config.yaml
lr_router: 0.000442
norm_eps: 1e-06
positions: "rope"
attn_scale: 0.125
init_std_down: 0.0
Below are experts of layer 3 (counted from 0) of a mixture-of-experts language model. Rows are named router (the router's row for the expert), gate (a neuron's input weights, with its number), up (a neuron's input weights, with its number), down (a neuron's output weights, with its number) and show model dimensions 96-127. Each number is 500 + 40 x the weight over its row's rms, rounded and kept within 0 to 999. Numbers have three digits each.
After each expert's rows: "comes after" lists some tokens at least twice as common just before its tokens as in all text; "raises" lists some tokens whose logits its average output raises strongly, later layers aside. This comes from a sample of Wikipedia text that the model never trained on. Tokens count by the router's weight.

# expert 4
router:542408538483448551509560471489519502420459465354515513471503486524426579523542511493512518484482
gate0:471421491536544516543469506557489466464507499569485492524513498600522516570507543535560511422484
up0:506451505475461501602524486501551546515518536550504494470501464577413514585561484567501539410558
down0:462487404457515573535515473456515465542410468487474529447441486550505503509521558477424415484430
comes after: " ", "–", " (", "°", " $", " −"
raises: ".", ",", " |", "/", " and", ":"

# expert 5
router:571444478460490499510527465587458499516446483423498548429534427529523554532522413535557440498444
gate0:502496529428529521516569576483496500429472511527532555501527525586490486522538490459487473514495
up0:563537575455458470491578475555508496471533498583491505489481521493471437482519495487523524530471
down0:489531486522523506553401473428473461453527456519567491504457457489542482451457476495481460523505
comes after: " in", " of", ",", " on", " New", "201"
raises: ",", " ", " and", ".", " of", " in"

# expert 8
router:528454518567422528379451489558458554466486511437552501455460528489459471554553507529485444464456
gate0:582494493526417532500514515515491504486551470484473519481520499505596553503510555476550538514573
up0:498551458498437490536486606538529477485483504406495545479514482460442548477504497539539542483540
down0:492540524529479524451509413556496540435446578431505604469537532519549582474524518498490524496516
comes after: " and", " of", " a", " for", "==", " with"
raises: "-m", "-c", "-w", "ed", "ized", "-f"

# expert 18
router:549469541542432487529534418496456463437483490479521530470444471547489507525511542546563551549456
gate0:492569478419454379460546494527520462424450533578493520476508500493492456482540511459560532530478
up0:532498472453505465469507516473511486478524525509480457524498523500503425441537478469533553501455
down0:475506569554513596458500487491514527484481470447535514532517500462541532459435526478584465485523
comes after: ",", ".", " that", " where", " when", " but"
raises: " also", " is", " was"

# expert 1
router:526481542585542510545560459537472443477492566470510531462476470436460521552525485566554476507429
gate0:480553540509515505462529536544514547535477463445486451496556480554520427491526501457467471476463
up0:521558495450502541407470457523412482485462475506423481536565477480602486447485521457496492474510
down0:561511473529549421507426470470474531494537480508503445487515493480512460492506475524547416565436
comes after: " |", "|", ";", ":", " in", "1"
raises: "200", "6", "199", "4", "201", "5"

# expert 15
router:524417561444469571491568438530470486408513454500519460479510483482520489521559569433543419459489
gate0:435596478501554499482499517509456518497521531504502562523561514451540443494560534593464499512554
up0:458526515477528503497482448500443542504490534472554522525594490418502556449578504569579438557502
down0:484523546462444438522521465500483474513429507476497457472512447537499505503571520524525466515501
comes after: " the", " The", " his", "'s", " a", "The"
raises: ",", ".", " in", " (", ".\n\n", ";"

# expert 23
router:500547535534463528536460543563487574498434509513460522560502485474415498500527414463504499529466
gate0:513551467501460500572487558529457444520523483518462537450564493490519521493555556461549495516537
up0:533491514507486523552483519558508401477544487541473486463559574418508541545527516473562452507584
down0:529504526500486523540477498508466433538529495527446478470484546502451531530519485523544510536479
comes after: " ", ".\n\n", " |\n", " (", " |\n\n", "\n\n"
raises: "==\n", "==", "Scientific", "==\n\n", "===", ").\n\n"

# expert 3
router:511445506451472518473522483432483488502501444443467563542534427600467521480554458473573457515485
gate0:597499494440482515519539471533479527567458483491459465461511465483496487489558421440436486530508
up0:552519451503543501485548491477516515462487509494493471512483458488524486514482504445426507530494
down0:528463494464522458503484518601505483445525502515535512459514423497474521511425482457549515541468
comes after: " the", " a", " The", " A", " an", "The"
raises: " and", "-P", "-S", "/", "-M", "-T"

# expert 10
router:465444520531484554574479487491448518513492418522466509496536538572486456563544480488568474479449
gate0:522518559511501514535586519504594542479470538455525505517540405547527459469473495531381521502537
up0:562413480552528517411516494512550460462477469515495586501509526514515486431500447507578538508474
down0:521477437555397511442564449472480434469498411568466518497532489524436498515459485451531541484463
comes after: "201", "200", "202", "199", ".", "198"
raises: ",", " (", " and", " |", " in", "\n"

# expert 6
router:557474610503462550549432453525478518501520408513446486495524481520537532512542433455560439511461
gate0:503569482517489479599467377506504506475482484514523493519534504531454570505567508432499511475469
up0:585498462514465503511508447509528518478457532430501451472555458455491585493541542453534502459483
down0:508478432512400459559501549476511435525519562462508531492498516556524535450456487515479564513445
comes after: " |", ".", "|", ";", "–", " on"
raises: " in", " and", ",", " on"